From a checkpoint of a small mixture-of-experts model trained on Wikipedia.
Experts: 96 experts in each of 7 layers, 240 tanh GELU neurons an expert, 2 picks a token.
Training: a variant of Muon for the experts, 721M tokens, 2752 steps.
Below are experts of layer 3 (counted from 0) of a mixture-of-experts language model. Rows are named router (the router's row for the expert), up (a neuron's input weights, with its number) and show model dimensions 192-383. Each number is 128 + 24 x the weight over its row's rms, rounded and kept within 0 to 255.
After each expert's rows: a language model's description of what the expert responds to; "mostly gets" lists some tokens that are sent to it at least half of the time. This comes from a sample of Wikipedia text that the model never trained on.

# expert 17
router [ 88  86  99  86 105 131 137 130 141 138 123 135 101 149 147 147 129 144 135 155 139 104 118  58 147 146 165 143 161 178 140  77 111 118 102  90 150 134  98 107 131 129 188 119 121 164 141 123 137 103 128 112 136 135 138 111 149 132 157 153 164 161 122 105  61 129 168 130 123 105 146 106 104 135 131 130 105 103 148 154 145 105 102 146 136 117 148  81 139 161 124 132 115 167 129 102 150 168 125 145 166 123  69 108 100 127 159 122 125 115 165 132 165 159  99 146 106 133 169  91 144 170  79 140  64 157 109 140 133 126 149 164 138  91 122 136 120 103 105 131 159 161 154 111 126 153 118 177 136 174 111 135 111 164  84  97 158 155 152 116 105 141 121 107 121 120 130 114 128 100 129 142 112 160 114 124 126 150 114 120 148 121 125 114 116 155 127 128 148 100 154 117]
up0 [133 132 142  89 121 119 125 139 113 173 122 137 153 100 130  84 138 124 166 129 128 129 140 115 116 128 120  71 148 131 118 146 123 114 115 105 124 135 162 126 106 101 146 102 146 111 134 117 149 140 178 136 144 126  85 131 116 117 142 108 128 115 117 142  75 129 121 152 139 181 122 113 150 105 146 129  93 152 178 104 159  79 151 109 139 181 136 137 121 104 118 127  89 123 102 162 100 194 119 145 107 128 122 126 135 118 109 155 115 144 113  70 140 128 159 142 121 152 125 150 125 158 167  96 138 145 108 103 111 136 137 125  94 106 151 130 125 134 104 151 127 137 144 123 165  61 100 118 120  91 112 133  86 103 162 119 181 152 108 162 122 126 134 110 110 115 149 105 166  99 105 132 136 117 135 104  86 123 148 113 115  83  91 143 125 120 129 159 136 121 150 163]
It responds to: Quantity words and numbers. Numbers and quantity words such as million, hundred, many, few, percent, 100, 65, often in statistics or table cells.
mostly gets: " million", " many", " few", "100", " billion", " 65"

# expert 2
router [107 136 149  77 152 118 138 125 119 129 113 141  84 132 148  78 146 133 125 188 144 113 114 116 128 153 150 141 127 146  70  82 130  85 112 125 119  96 110 131 118 170 137 113  91 134 171 110 134  94  93 112 131 140 141 158 122 114 143 142 123 121 115 106 155 169 172 128 153 114 130 176 121 133 115 100 106 128 160 123 146 126 159 141  67 154 165 134 158 108 143 149 100 129 131 159 147 145 171 164 121 107  72 153 143 124 119 110 160 148 154 103 125 103  99  98 148 128 138 146 134 151 173 115  89 151 120 122 121 140 173 150 128 109 146 119 141 118  91 118 129  96 159 103 108 164 165 142 141 123 107 110 146 138  93 142 107 114 125 123 106 136 109 136 154  87 132 116 147 102 129 151 145 145  97  99  95 169 143 106 117 190 157 168 164 126 152  87 134 137 138 106]
up0 [184 131 140 118 118 105 169 108 108 103 135 145 121 110 140  81 146 121 117 169 126  99 111 126 129 146 158 105 144 116  68 113 105 105 126  92 154 119  74  85 148 147 126  99 138 137 148 127 162 137  89 160 109 171 107 156 140 125 142 175 111 109 114  80 142 131 150 121 134  79 103 125 145 115  85 148 166  86 105  80 122 131 153 133 105 147 162 118 116 116 132 127 137 126 128 129  93 137 113 161 172 172 123 140 117 198  73 121 154 116 124 132 138 126 129 151 146 139 131 128  95 142 126 133 140 122 115 125  92 134 110 127 150 118 125 144 117 150 141 157  97 115 127 122 140 120 102 167 135 135 109 117 112 110 104 149 138 153 130 170 171 142  98 108  86 162 155 149 135 110 103 134 105 155  95 118 132  91 115 129  87 132 157 133 164 136 191 135 109 184 126  79]
It responds to: Topic nouns, closing quotes. Common nouns for sectors and organisations like research, data, oil, security, company; also closing quotes after song or title names.
mostly gets: " research", " oil", "\"", " Research", " security", " financial"

# expert 21
router [ 64 128 151 103 137 160 154 112 153 104  77 157 158 148  95 115 151 127 169 159 149 112 117 119 163 159 121 139 189 147 166 103 104  87 102 115 140 103 124  91 166 153 144 118 116 143 134 146 109 119 120 142 133 157 124 134  99 122 177 110 135 145 110 119 129 126 119 141 151 119 157 129 148 121 137  92 106 108 148 128 151  99 137 166 149 156 181 144 136 125 102 158  65 159 125 123 117 114 124 144 131  88 114 135 145 140 128 123 107 123 121 132 128  98 152 130 121 128 161 146 160 120 147 111 107 129 141  95 150 114 109 100 124 109 133 103 117 132 150 164 127  96 175 106 162 126 143 123 130 117 139 142 115 136  82 132 136 108 146 127  93 143 140 119 163 107 145 136 146 117 102 130 154 120  98 111  94 138 121 106 138 113 139 131 105  98 150 132 168 124 130  89]
up0 [ 91 112  93 152 124 124 100 115  80 142  57 145  95 138 164 107 156 156 164 133 157 124 118 155 116 136 130 124 124 120 109 104  99 136 145  68  85 148 107 119 106 126 109 136 133 107 144 172 132 144 154 132 113 133 102 148 119 139  97 132 117  80 118  77 167 132 140 128 119 131 144 176 103 109 173 165  84 105 120 106 119  99  75  87 113 140 145 162 118 135 130 166 122  93 147 123 153 156 143 104 148 134 121 100 155 110 117 137 151  95 130 115 128 131 148 100 105 122 137 103 121 125 161 148 162 110 130 112 122 104 110 119  86 122 128 108 156 130 110 138 119 114 152  93 125 122 164 144  76  74 130 188 214 117 144 166 123 163 144 102 135 115 148 130 133 167 162 111 122 132 100 154 124 129  67 110 106  99 141 129 166 116  86 150 109 127 107 111  95 129 168 111]
It responds to: Plural suffix s. Word-final plural or inflectional endings split off a noun stem, mostly s, also ies, ers, ens, as in herds, weeds, megawatts.
mostly gets: "ens", "rs", "ies", "ps", "ns", "ks"

# expert 63
router [129 109 108 111 177 143 127 113  97 143 135 157 100  77  95 110 171 124 191 152 144  97 115 141 157 132 162 149 138 134  92 139 128 118  83  78 163 123 112 145 122 148 163 133 138 112 151 122 136 140 136 123 142 111 101 162 127  85 121 121 141 181 121 114 117 144 124 170 155 133 133 156 140 117 137 114  89 104 121 144 139 111 121 155 151 156 153 124 119 146 156 179 110 116 124 129 181 144 140 124 139 116 122 140 139 172 111 156 145 175 154 115 125 132 107 128  87 129 132 139 127 131 136 106 115 127 135 145  84 135 145  94 163 119 141 129 101 130  74 149 129 120 131 104 113 131 125 151 123 165 100 144 119 169 142 106 146  93 169 114 126 114 134 137 149 139 109 117 174  96 134 107 120  95 140 111 136 197 140 103  86 108 146 135 130  97 113 116 146 100 150 153]
up0 [115 159 152 129 146 135 122 115 107  88 142 119 134 129 117  80 118 124  91  83 113 140 132 122 129 152 108 148 143 186 156 156 115 142 140 130 135 142 117 140  96 101 147 111 136 149 135 114 101 133 160 129 159 134 141 152 126 134 123  86 129 138 106 117 123 157 184 121 125 103 113 114 150 116 115 140 140  85 137 181 132  77 135 127 129 111 132 115 123 171 100 144 134 139 108 151 144 155 145 122 147 170 124 123 144 127 142 122 146 141 151 135 149 122 114 136  82 105 178 100 131  98 149  59 106 169 132 118 127  84 116 120 103 121 150 179 157 112 146 154 136 134  76 141 132 108 119 106 125 150 197 155 147 135 145 130  91  96 114 105 139  91 152 125 154 124 136 152 141 130 139  96 148 129 107 104 108 123  64 126 115 117 112 149  99 140 118 104 124 105 161 151]
It responds to: Single-letter word starts. Single consonant letters or short pieces beginning a word split into fragments, often rare or foreign words, e.g. g, f, m, leg-ally, Nep-hr-ologists.
mostly gets: "g", "f", "p", "v", "b", "m"

# expert 45
router [127 126  61 101 136 112 139  87 147 138  86 107 113 127 158 129 152 132 122 110 117 147 150 121 127 170 153 152 166 150  94 126 127 106 110 148 160 164 123 110 147 128 114 143 103 143 111 138 147 103 118 102 120 140 124 140 136 126 155 136 122 136 144 123 106 135 135 118 164 121 162 176 132 132 105 112  94 112 172 154 178 114 135 171  76 134 144 134 126 119 136 105 122 154 134 159 183 207 118 121 157 108  98 139 147 133 150 137 165 158 113 130 143 170 104 134  74 128 109 154 102 149 145 124 160 159 127 121 151  93 137 110 119 102 121 187 103 136 154 130 129 150 142 149 155 118 162 127  96 116 118 176 114 125  96  90 152 132 123 133 122 144 141 122 111 132 101  88 160 105 134 143 162  96 101 155 112 144 129 115 154 131 122 138 127 154 147  78 139 135 128 108]
up0 [131 137 117 117 104 117 118 153 133 139 148 164 126 163 121  85 102 143 179 117  96 162 170 114 116 118 136 102 146 110 124 186 107 119 126 119 134 149 139 109 112 142 136 170 143 147 126 175 136 116 117  96 159 138 140  97 138 109  82  91 108 102 116  96 120 116 151 133 118 102 103 110 111 110 115 116 142 107 161 131 131 137 147  86 122 126 111 151 129 132 113  92 154 158 151 195 101 144  95 120 123 113 123 124 140 131  90 192 155 106  97 100 159 122 159 169 123 147 122 134 133  84 108 103 141 117 145 124 113 122 115  90 127  96 139 115 135 122 179 119 103 138 158 143 156 129 126 166 111 141  82 118 148 155 140 105 116 123 132 137 109 113 163 137 171 148 147 123 167 117 120 125 121 129  97 144 174 130 143 130 167 149 126 150 163 137 108 114 145 142 157 167]
It responds to: Surname-ending pieces. Final word pieces of surnames and place names, mostly Germanic endings like -ster, -berg, -mann, -ger, -ler, e.g. Hester, Palmerston.
mostly gets: "ber", "ger", "berg", "mann", "ator", "tz"

# expert 41
router [143 121 113 136 136 116 137 107 118 123 119 153 113 147 159 121 136  97 127 126 106 144  90 116  97 124 148 158 152 203 133 146 111 105  73 121 123 106 113  80 109 165 110 181 126  96 116 115 123 114 142 133 126 123 121 168 127 133 153 140 149 112 133  75  91 146 130 107 193 127  99 166 129 148 128 109  76  93 132 147 110 129 109 143 123 101 156 120 158  85 138 164 110 138 135 103 165 136 124 145 146 123  95 115 118 140 134 129 107 131 128 114 133 141  85 156 160 129 119 130 124 140  87  92 104 165 137 117 117 122 122 133 155 141 107 165 121  89 103 147 129 121 152  99 142 137 147 136 140 152 108 157 102 116 127 127 103 133 129 121 103  94 154 144 150 106 111  87 137 114 110 110 156 150 140 103 119 155 146  94 115 156 130 121 139 183 158 102 131 127 142 140]
up0 [152 107 162 139 150 120 155 149 139 133 133  87 128 118 137 110 122 134 136 147 154 122  64 102 118 112 136  61 109 176 175 135 134 136 113 127 142 106 148 143 130 124 166 130 191  96 140 164 168 148 118 123 100 155 160 157 111 122 164 139 119 150 135 178  96 121 116 123 142 107 109 143 145 148 126 112  79 143 134 134 116 195 119  91 132 118 157 130 116 113 135 176 123 109 136 123 160 170 141 131 114 104 171 130 132 123 157 100 157 135 109 103 106  92 111  80 155 150 169  69 129 125 115  85 125 179 153 136 147  70 100 162 168 121 104 119 127 133 144  73 121 138 115 123 109  95 163 123 112 133 172 119 145 144  82  81 118 120 158  98  72 133 166 123 156 116 134 110  98 125  78 137 158 107 100  98  98 120 132 126 170 135 135 141 137 137 127 122 165 112 133 129]
It responds to: Clause-linking words. Relative pronouns and conjunctions opening a clause, mostly after a comma or reporting verb: that, which, who, but, when, during.
mostly gets: " that", " which", " but", " when", " during", " where"

# expert 39
router [ 98 126  93  97 103 121 173 136 129 146 106 149 107 128 147 118 137 148 135 150 139 100 130 133 145 145 136 121 130 136 119 104 149  98  88 110 112 119  82 118 125 164 124 109  87 118 139 134 153 133 147 179  98 124 131 142 138  93 142 136 140 129 102 120 143 131 131 140 131 151 181 130 119 128 104 108 129 126 151  91 112 132 126 124 101 127 157 115 180 133 149 131  84 163 134 123 140 155 128 124 137  47  84 173 138 129 110 138  99 114 128 134 123 103 140 121 146 128 154 119 124  91 145  94 110 153 124 101 142 123 137 107 106 118 151 127 114 141 149 112 131  82 145 134 118 145 137 120 156 134 126 122  79 125 124 142 101 117 138  85 144 139 125 136 123  97 136 133 157 115 119 119 121 122 131 143  66 137 150 115 145 113 145 155 122 139 107 133 135 120 137 110]
up0 [136 136 106 117 108 119 130  96 167 153 134 130 127 133 129 154 141  96 123 159 148  90 105 157  91 165 107 144  84 122 118 110 114  92  94 104 134 157  64 149 145 128 121 158 167 108 149 178 116 103 132 132 147 114 122 156 164 132  95 152 127 122 149 104  75 124 142 132 151 158 118 161 128 158 108 169 147 163 151 130 151 129 115 111 158 169 123 155 142 125 123 129 117 137 157  99 104 124 115 146 128 163 120 142 115 152 156 111 115 139 108 104 141 161 141 177 170 100 134 184 107  96  78 167  94 135 141 102 122 117 126 147 144 120 124  77 158 130 176 121 144 107 142 111 181 131 137 104  87 141 134 143  98 107 107 154 100 123 129  92 124 110 134 159 143 144 156  90 163 130  99 163 110 150 151 115 119 142 129  97 104 113 137 110 115 131 131 116 147 137 121 135]
It responds to: Infrastructure and organization nouns. Nouns for buildings, transport and organizational systems, such as building, construction, railway, route, station, headquarters, label, factory.
mostly gets: " building", " construction", " route", " highway", " railway", " vehicle"

# expert 12
router [107  90  74 147 115 153 145 139 124 161 100 143 108 128 132 132 121 144 162 124 152 131 148  91 145 116 129 114 138 132 154 111 121 126  87 151 151 120 105 128 118 142 154 119 108 166 140 139  95  94 135 155 130 134 146 129 142 125 155 179 161 166 104 105 175 119 137 102 159 123 140 120  96 149 144 125  88 127 147 154 106 121 109 156 107 127 132 133 114 100 130 146 147 141 171  99 122 130 129 137 129 125 110 120 107 136 165 167 139  80 165 163 153 107  97 183 124 128 178 184 118 117 154 144 110 146 112 128 110 152 140 134 145 137 101 111  93 111  90 122 130 108 115  93 147 167 147 168 150 163 106 131 124 163 112 108 108 128 108 138  94 119 119 150 129 145 132 116 127  68 125 143 113 159 120 148 154 124 110 120 122 130 136 146  93 101 173 135 130 110 162 135]
up0 [ 88 121 124 132 117 139 142 115 181 117 129 155  64 112 169 164 114 121 154 107 148  90 145 136 122 116 106 103  81 156 137 144 119 154 153 128  57 125  95 152 127 124 163 143 115 191 154 141  71 138  98 121  99 143 145 124 139 135 125 187 125 108  95 113 150 139 103 146 131 149 131 138 120 118 117 110 139 149 116 133 121  94 108 123  81 151  89 124 120 122 128 177 190 129 154 119 108 153 132 137 137 143 105 127 113 149 128 127  95  96  87 174 132 160 108 122 131 107 177 136 138 156 156 109 163 142 116 145 149 134 138 128 126 132 125  84  95 131 128 129 125 156 136 142 116 154 132 137 129 148  71 134 105 181 106 119 125  81 118 161 121 104  65 148 120 147 130 110 119 116 118 123 137 149 152 115 172 130 139  94 160 121 109 174 149 126 184 127 149 104  98 117]
It responds to: Predicate adjectives, adverbs. Adjectives, participles and ordinals after was/is/as or a noun, such as early, late, illegal, years old, placed fifth, killed.
mostly gets: " early", " short", " late", " killed", " low", " young"

# expert 13
router [115 123 103 124 115  92 153 115 112 131 105 150  95  95 141 112 118 146 147 103 169 106 103 117 150 127 147 157 206 128 155  98 106 112 118  95 114 135 112  85 116 174 128 116 122 135 114 116 172 129 113 158 148 118 164 148  72 146 118 157 101 142 123  95 126 110 137 107 128  96 153 138 114 114 156  96 115  81 205 120 157 101 168 160 123 135 149 127 152  94 163 169 108 154 156 139 181 175 138 169 156 121 134 102 118 113 168 122 118 158 123 177 137 136  96 139 119 114 108 159 112 125 142  74 140 172 131 134 103 105  98 138 161 140 130 136  83 134  76 106 106 120 155 116 132 185 125 120 129 145 125 100 137 139 118 122 151 127 131  84  89 142 129 131 115 107 107 128 106 102 141 114 153 147 119 136  98 144 117 111 134 109 161 134 144 106 143 126 149 132 159 135]
up0 [ 90 128 133 168 127 116 120 128  85 107 141 133 164 172 109 165 158 150 123 192 129 117 100  99 111 101 152 133 115 141 116  86 121 122 131 128 176  97 153 149 155 129 148  98  96 166 113  73 129 119 123 119 131 184 164 100 143  92 137  97 152 137 154 126 117 158 106 125 113 117 120 117 136 130 198 154 135 131 109 157 137 150 114  82 113 172 112 117  97  92  64 127 123 121  85 144 122 114 153 116 119  84 102 102 153 160  79 119 118 143 142 110 142 114 124  90 169 124 117 121 101 158 146 101 115 138 189 159 110 133 124 128 118 130  64 167 110 155 165 106 114 150 113  97  83 175 130 152 142 152 137 123 107 110 121 127 148 127 138 149 127  72 155 114 126 152 151 134 146 106 107 157  79 148 136  94 140 134 157 110 131 151 146 132 148  80 148 113  62 110 127 109]
It responds to: Commas. Commas after names, places and clauses, plus thousands separators inside numbers and commas after dates, such as "Durham, Connecticut", "2,335".
mostly gets: "),", ",", "\","

# expert 56
router [119 134 107 179 181 101 135 112 162 134 144 160 140 120 127 122 139 155 160 147 102 110  80 120 155 164 144  88 136 129  84 135 155  87 110 145  79 145 147 108 150 119 131 183 117 135 146 102  86 120 140 126 168 100 132 155  87 125 155 130 110 130 100 100 148 149 148  94 132 129 154 100  90 134 158  90  86 112 150 160 133  89 198 141 141 127 130 113 112 124 155 153  58 153 106 116 198 124 175 134 115 115 103 127 114 126 109 122 104 135 113 113 134 147 116  76 105 127 151 165 116 121  96 105 103 127  87 106 116 136 140 148 145 137 142 127 123  94  94 125 127 118 144 100 119 115 138  86 109 162 112 132 136 158 123 150 109 123 164 164  83 114  66 157 131 135  69 160 124 110 155 160 112 142 138 122 146 129  86 104 154 101 156 108 109 134 124 138 141 116 118 134]
up0 [101 131  99 144 176 144 141 147 125  93 112 120 159 127 112 151  88 113 109  99 116  71 160 123 166 127 104 148 163 106 161 122 109 140 161 133 160 165 139 123 178 108 135 120 119 108 147 140 139 127 122 146 152 151 129 136 110 115 103 112 140 130 116 116 104 157 123 126 166 102 155 123 162  96 124 116  90 152 110 106 154 107 105 144  94 139 178 112 157 116 120 114 102 122 107 146 130 130 136 160 122 121 125 161 166 117 148 108 153  81 174 153 146 136 131  81 107  88 126 144 108 143 129 110 130 120 107 181 104 100 109 140 179 163 128 182 163 147  79 120 133 102 134 148 156 151 145 151 138 131 143 100  72 132 141 162 131 148 105 160 147 142 179 141 135 113 135 148 121 119 147 144 139 155  98 128  99 148 118 133 105 103  96 150 121 123 125  99  48 136 120 142]
It responds to: Articles and mid-name pieces. The word the before event or place names, New before Zealand or York, and the letter a inside foreign names like Pataal.
mostly gets: "a", " time", "time", "na", " name", " term"

# expert 53
router [111 151 131 131 171 113 188 129 177 106 118 141 113  67 121  95 142 157 123 147 104 115 123 107 123 141 129 141 134 131 108 138 164 124 143 140 118 142  97 118  92 164 150 112 122 131 113 126  99 139 114 114 150 152 115 148 123 119 145 154 124 134 126 124 117 132 161 110 161 108 147 126 133 138 141 131 155 114 126 124 115 115 118 153 110 161 141  84 119 134 149 144 141 144 140 156 122 156 131  99 134 166 143 119 146 150 166 134 121 124 139 118 139 145  84 104 126 127 173 133 130 128 156 112 103  83 120 126 134 162 123 177 113  55  84 130 114 105 131 134 129  77 112 117 129 139 131 183 129 148 154 146 122 171  92 152 132  98 137 114 131  92  96 136 109 147 132 106 161  95 145 129 148 114 112 153 113 157 122  88 124 147 108 170 122 159 142  97 121  91 163 108]
up0 [155  99 166 136 173  96 183 150 121 160 151 111 128 116 151 144 201 132 106 141 111  87 144 121 100  97  91 109 144 159 135 146 105 147 116 154  98 149 130  96 123 132 143 125 112 140 122 102 138  97 131 101  95 126 115 110 122 105 140 128 111 100 112  86  91 135  93  99 168 125 106 139 131 122 129 127  88 120 138 145 130 129 121 190 117 158 107 127 182 147 141 121 127 139 116 148 107  88 157 116 169 156 165 159 145 142 143 111  93 104 142 159 145 166 102 111 119 127 168 149 129 157 115 136 175 147 144 160  92 130 106  89 118 121 133  80 112 113 134 104 111 137 135 110 140 134 126 166 103 151 149 102 151 134  98 141  93  83 119 158 134 130 125 194 116  81 113 122 119 151 146 137 130 128 118 126 148 123 117 139 145 138 135  84 140 101  75  98 119 121  99 132]
It responds to: Adjectives and -er pieces. The piece er inside names and words (Ferdinand, Terminology), plus gradable adjectives and comparatives like more, greater, large, small, public.
mostly gets: "er", " more", " public", " large", " small", " right"

# expert 10
router [119 134  90 116  97 139 137 123 135 177  95 143 123 127 161 151 135  90 105 138 114 108 127  79 148 136 149 148 179 150  96 127 151  89  95  96 151 142 142 126 151 164 148 107 106 114 110 126 104  96 152 134 132 103 171 121 112  90 115 108 130 170 128 127 103 169 140 141 157 130 166 152 138 141 148  95 112 121 178 136 117 104 123 134 134 150 136  87 145 131 133 184  63 169 100 115 149 154 138 157 192 119 120 142 154 123 152 153 130 122  94 158 127  95 115 152 143 128 139 154 101 140 119 115 116 153 123 131 137 123 145 120 127 154  74 159 103 133 138 134 128 140 121 110 118 149 159 168 179 117  84 125 105 137 113 137 142  86 164 150  96 134  97 107 110 109  95 109 145 149 130 158 181 117 117 134 148 108 148 152 162 160 106 121 142 124 141  81  96 114 155 111]
up0 [137 118 152 155 109 151 154 128 144 140 156 138 148 106 141  89 118 157 161 132 152 124 112 113 149 163 113  82 105 129 129 111 176 134 114 114 132 141 150 135 130 143 140 102 111 107  89 102 112 108 142 119 165 118 132 143  78 127 146 105 137 165  81 102 118 129 146 116 126 137 124 106 130  93 160  90 146 108 110  94 133 129 153 109 134  96 107 133 124 104 108 168 136 143 108 116 129 138 158 152  74 176 137 141 131 129 151 125 100  88 115 137 142 100 102 137 122 163 118 137 106 140 113 171 149 122 130 133 153 114 113 105  96 144  91 123  90  92 111 133 131 129  85 164 124 161  82 138 139 107 140 124 181 144 132 185 129 111 121 136 123 158  96 107 122 118 130 117 124 118 146 139 123 135 197 132 141 103 133 108 112 152 136 144 172 113 184 145 129 160 115 110]
It responds to: Foreign name word pieces. Middle or ending pieces of non-English names and words, often Asian, Italian or Slavic, such as Miko, Mong Kok, Fucheng, Hawkeye.
mostly gets: "ucci", "ky", "lek", "ny", "ean", "oon"

# expert 18
router [149 109  91  70 144 135 135  87 160 144  70 130 105 119 148 119 149 110 114 128 151 145 143 126 153 148 101 138 134 126 135 118 164 131  94 112 161 138 129  87 198 166 124 127 111 145 130  85 141 144 122 123 128 139 155  98  98 111 168 133 134 153 140 148 102 143 125  99 213 119 176 165 111 128 121 118 106 101 173  84 131 127 103 175 129 109 183 119 118 117 170 118 109 137 138 121 161 123  98 133 161  86 103 162 142 130 176 132 160 147 147  97 169 156 106 148 140 128  99 136 128 179 125 111 125 162 139  98 135 131 121 112 181 104 103 149  90 149 162 158 128 177 132 130 124 137 172 127 137 124  93 125 138 146 120 133 162 140 101  90 140  79 122 144 109 128 106 134 149 107 118 152 117 144 122 123  87  88 147 123 128 169 133 141 158 128 141 114 132 123 126 102]
up0 [102 127  95  78 109 159 141 163 156 125 145 167 120 145 148 101 128 180 142 116  94 165 104 109 126 118 110 130 131 156 121 150 145 126 128 120 109 137 114 166 130 184 133 116 153 139 171 128 117 139 107 100 118 140 118 161 113 154  87 161  97 156 125 126 137 122  74 177 108 119 167 142  94 156 115 165 118  85 126 189 101 123 125 134 141 120 108 114 107 113 134 180 120  94 139 165 135 151 103 147 117 140 138  96 101 123 121  96  71 156  84 139 132 107 142 138  70 105 101 154 127  67  97 123 120  79 122  71 107 122 174 138 107 132 158 111 156 143 146 113 133 174 149 151 134  83 154 102 134 138 101 209 120 135 169 130 110 103 104 133 130 110 161 149 143 159 129 136 147 101  95 130 140 165 151 117 153 178 114 161 110 104 145 118 138 138 132 101 120 124 100 110]
It responds to: Non-English name syllables. Mid-word syllables inside transliterated South Asian, Slavic, Turkic and African names and places, such as -ya, -ji, -kar, -ra, -evski.
mostly gets: "shan", "ya", "ş", "raj", "wal", "kar"

# expert 46
router [ 88 124 122 125 158 142 128 127 132 191 108 171  79 163 160 115 144 150 105 161 154 123 130 116 131 144 138 115 148 155  97 109 159 102  58 151 145 135 122 119 110 140 141 103 134 143 159 129 145 134 106 179 113 169 110 150  94  93 141 102 109 123  74 137 155 180 142 142 128 142 155 170 140 154  83 112 132 113 146  91 146 136  87 127 139 110 134 143 121 138 130 121 118 175 147 174 156 150 112 113 158 108  99 144 143 142 147 161  88 119 101 130 136 144 130 105 123 123 130 148 102 111 133 112  65 129 110 132 124 122 113 177 125 145 150 152 113 130  99 144 129 122 140 173 122 180 138 122 149 135 141 153 111 141 121 114 142 150 133  63  68 128 103 104 129 156 119 145 135 130 180 121 147 144 100 127 106  92 126  77 143 148 134 149 121 125 126 135 143 152 155 125]
up0 [118 130 116  97 132 138 134  92 157 138 121 129  84 128  92  93 150 121 125 138 136 158 114 126 148 164 166 153 150 130  84 123 132 152 131 185 155  97 127 122 156  88 161 130 133 110 115 157 128 117 179 153 158 155  84 115  82 145 156 138 146  87 132 140 104 136 142 187 115 129 135 110 187  80 117 116 143 130 127 102 131 126  88 161 113 125 123 123 133 143 122 101 157 153 122 125 173 103 161 152  87 132 161 123 122 101 137 107 141 160  81 112 155 172 141  89  85 166 162 134  95 106 127 136 104 137 148 136  91 123 125 135 153 136 142 119  96 124 151 133 110 117 143 191 110 173  99 166 112 110 128 152 110 181 156 106 126 120 143 120 142 136 141 150 146 121 158 116 140 157 180 128 117  99 110 142 123 109 178 106 131 104 121 102 142 138 144 140 152 140 135 101]
It responds to: Institution and place heads. Head nouns closing institution or place names and titles, such as University, House, County, River, President, Street.
mostly gets: " University", " House", " Minister", " Hall", " President", " Center"

# expert 26
router [138  98 108 145 119 121 139 110 122 126 116 152  66  89 127 139 124 113 107 138 125 119 150 120 137 115 122 147 146 181 130  99 114 132  92 143 123 145 124 102 141 159 109 126 128 166 134 138 112 118  97 151 126 161 131  99 101 108 158 121 119 145 112 163 115 131 141  79 133 120 125 103 141 101 168  70 109 123 163 104 148 153 100 159  99 131 185 123 142 112 156 115 106 113 119 182 199 191 169 126 146 121 116 124 105 119 145 133 146 160 146 127 131 123  84 101 140 138 137 115 133 132 143  85 154 120 120  97 119  95 141 142 125 133  81 159 125 136 125 119 132 132 140 127 131 154 126  96 151 129 110 151 155 147  83  86 153 135 118  93  94 135 116 148 119  99  91  90 164 109 174 132 162 136 111 109 100 160 123 135 109 132 134 164 166 107 189 140 111 102 153  88]
up0 [131 168 151 120 131  83 130 150 111 155 150 115 136 103 103 155 140 168 133 125 100 113  85 126 110 144 140 105 126 113 147 150 149 100 116 139 155 115 102 135 120 106 136 124 140  94 115 106 111  74 164 129 155 108 157 115 152 158 109 118 147  99  89  60 113 151 115  47 122 140 126 115 118 123 143 116 130 128 132 137 149  98 122 108 133 129 142 108 110 147 171 164 111 116 147 159 115  93 108 127 156 129 169 121 103 133 187 106 144 150 173 115 149 144 120  78 133 155 141  88 109  98 143 132 105 138 112 143 158  89 153 162 126 124 111 126 126  72 143 117 129 149 107 126 144 113 125  81 128 124 139 155 157 116 150 173 109 120 129 108 112 112 140  96 120 121 111 140 145  92 158 118 137 151 128 130 112 108 126 131  85  92 111  98 169 130 124 106 132  95 155  95]
It responds to: Commas after phrases. Commas closing a noun phrase or clause, often after a name, title or year, before and, which, who.
mostly gets: "),", "\",", ","

# expert 40
router [115 145 114 135 142 127 147  73  77 180 127 132 106 123 166 121 158 120 131 117 124 129 116 124 157 113 106 120 157 172 120 162 121 138 106 149 118 152  63  88 158 141 148 144  78 151 147 132 167 153 136 151 159 183 115 160 143  91 147 121 131 178 131 147  85 153 127 153 196 113 139  97 113 159 112 141  88  75 150  99 105 150 127 147 164 112 160 113 150 144 147 130 144 125 125 135 121 108 120 121 137 153  97 116 113 127 149 134 115 129 138  85 147 118 118 157 153 128 189 139 102 132 121 138 102 157 111 119 122 147 154 120 118 134 132 146 105 127 103 120 128  97 137 132 143 109 135 145  87 154 126 138 138 151 146 145 169  79 129 113 109  78 122 162 124 136  92 125 165 122 150 144 144  92 122  89 115 109 160  98 204 120 177 151 125 141 177 139 119  99 142 113]
up0 [112 117 102 168 128  95 116 122 129 159 141 130  91  98 111 133 121 151 137 108 119 158 142 131 128 131  93 119 142 129 175 173 132 107 141 165 148 113 122 100 114 135 150 109 125 135 126 112 123 132 175 129 133  86  85 120  84 134 182  94 138 143 142 109 159 117 106 118 115 145 112  94 145 157 132 110 121 170 172 121 150 113 143 123 120  86 197 135 114 107 109 118 116 127 114  99  85 112 122 162 109 184  79 106 125 110 130 115  95 160 108 115 136 120 133 117 153 102 168 108  81 105  84 138 118 125 138 119 124 147 131 148 107 116 170 112 143 159 137 182 150  99 139 168 103 100 106 138 141 138  72 150 135 160 144 131 135 115 155  82 118 136 159 157 116 112 158 130 125 147 134 177 115 102 140 136 166 155 117 205 109 153 201 157 134 141 130 127 135 146 101 119]
It responds to: Short inner word syllables. Short syllable pieces in the middle of words or names, often species or place names, such as fore-bo-ding, pro-vin-cial, Par-ma.
mostly gets: "in", "ge", "min", "bo", "man", "vo"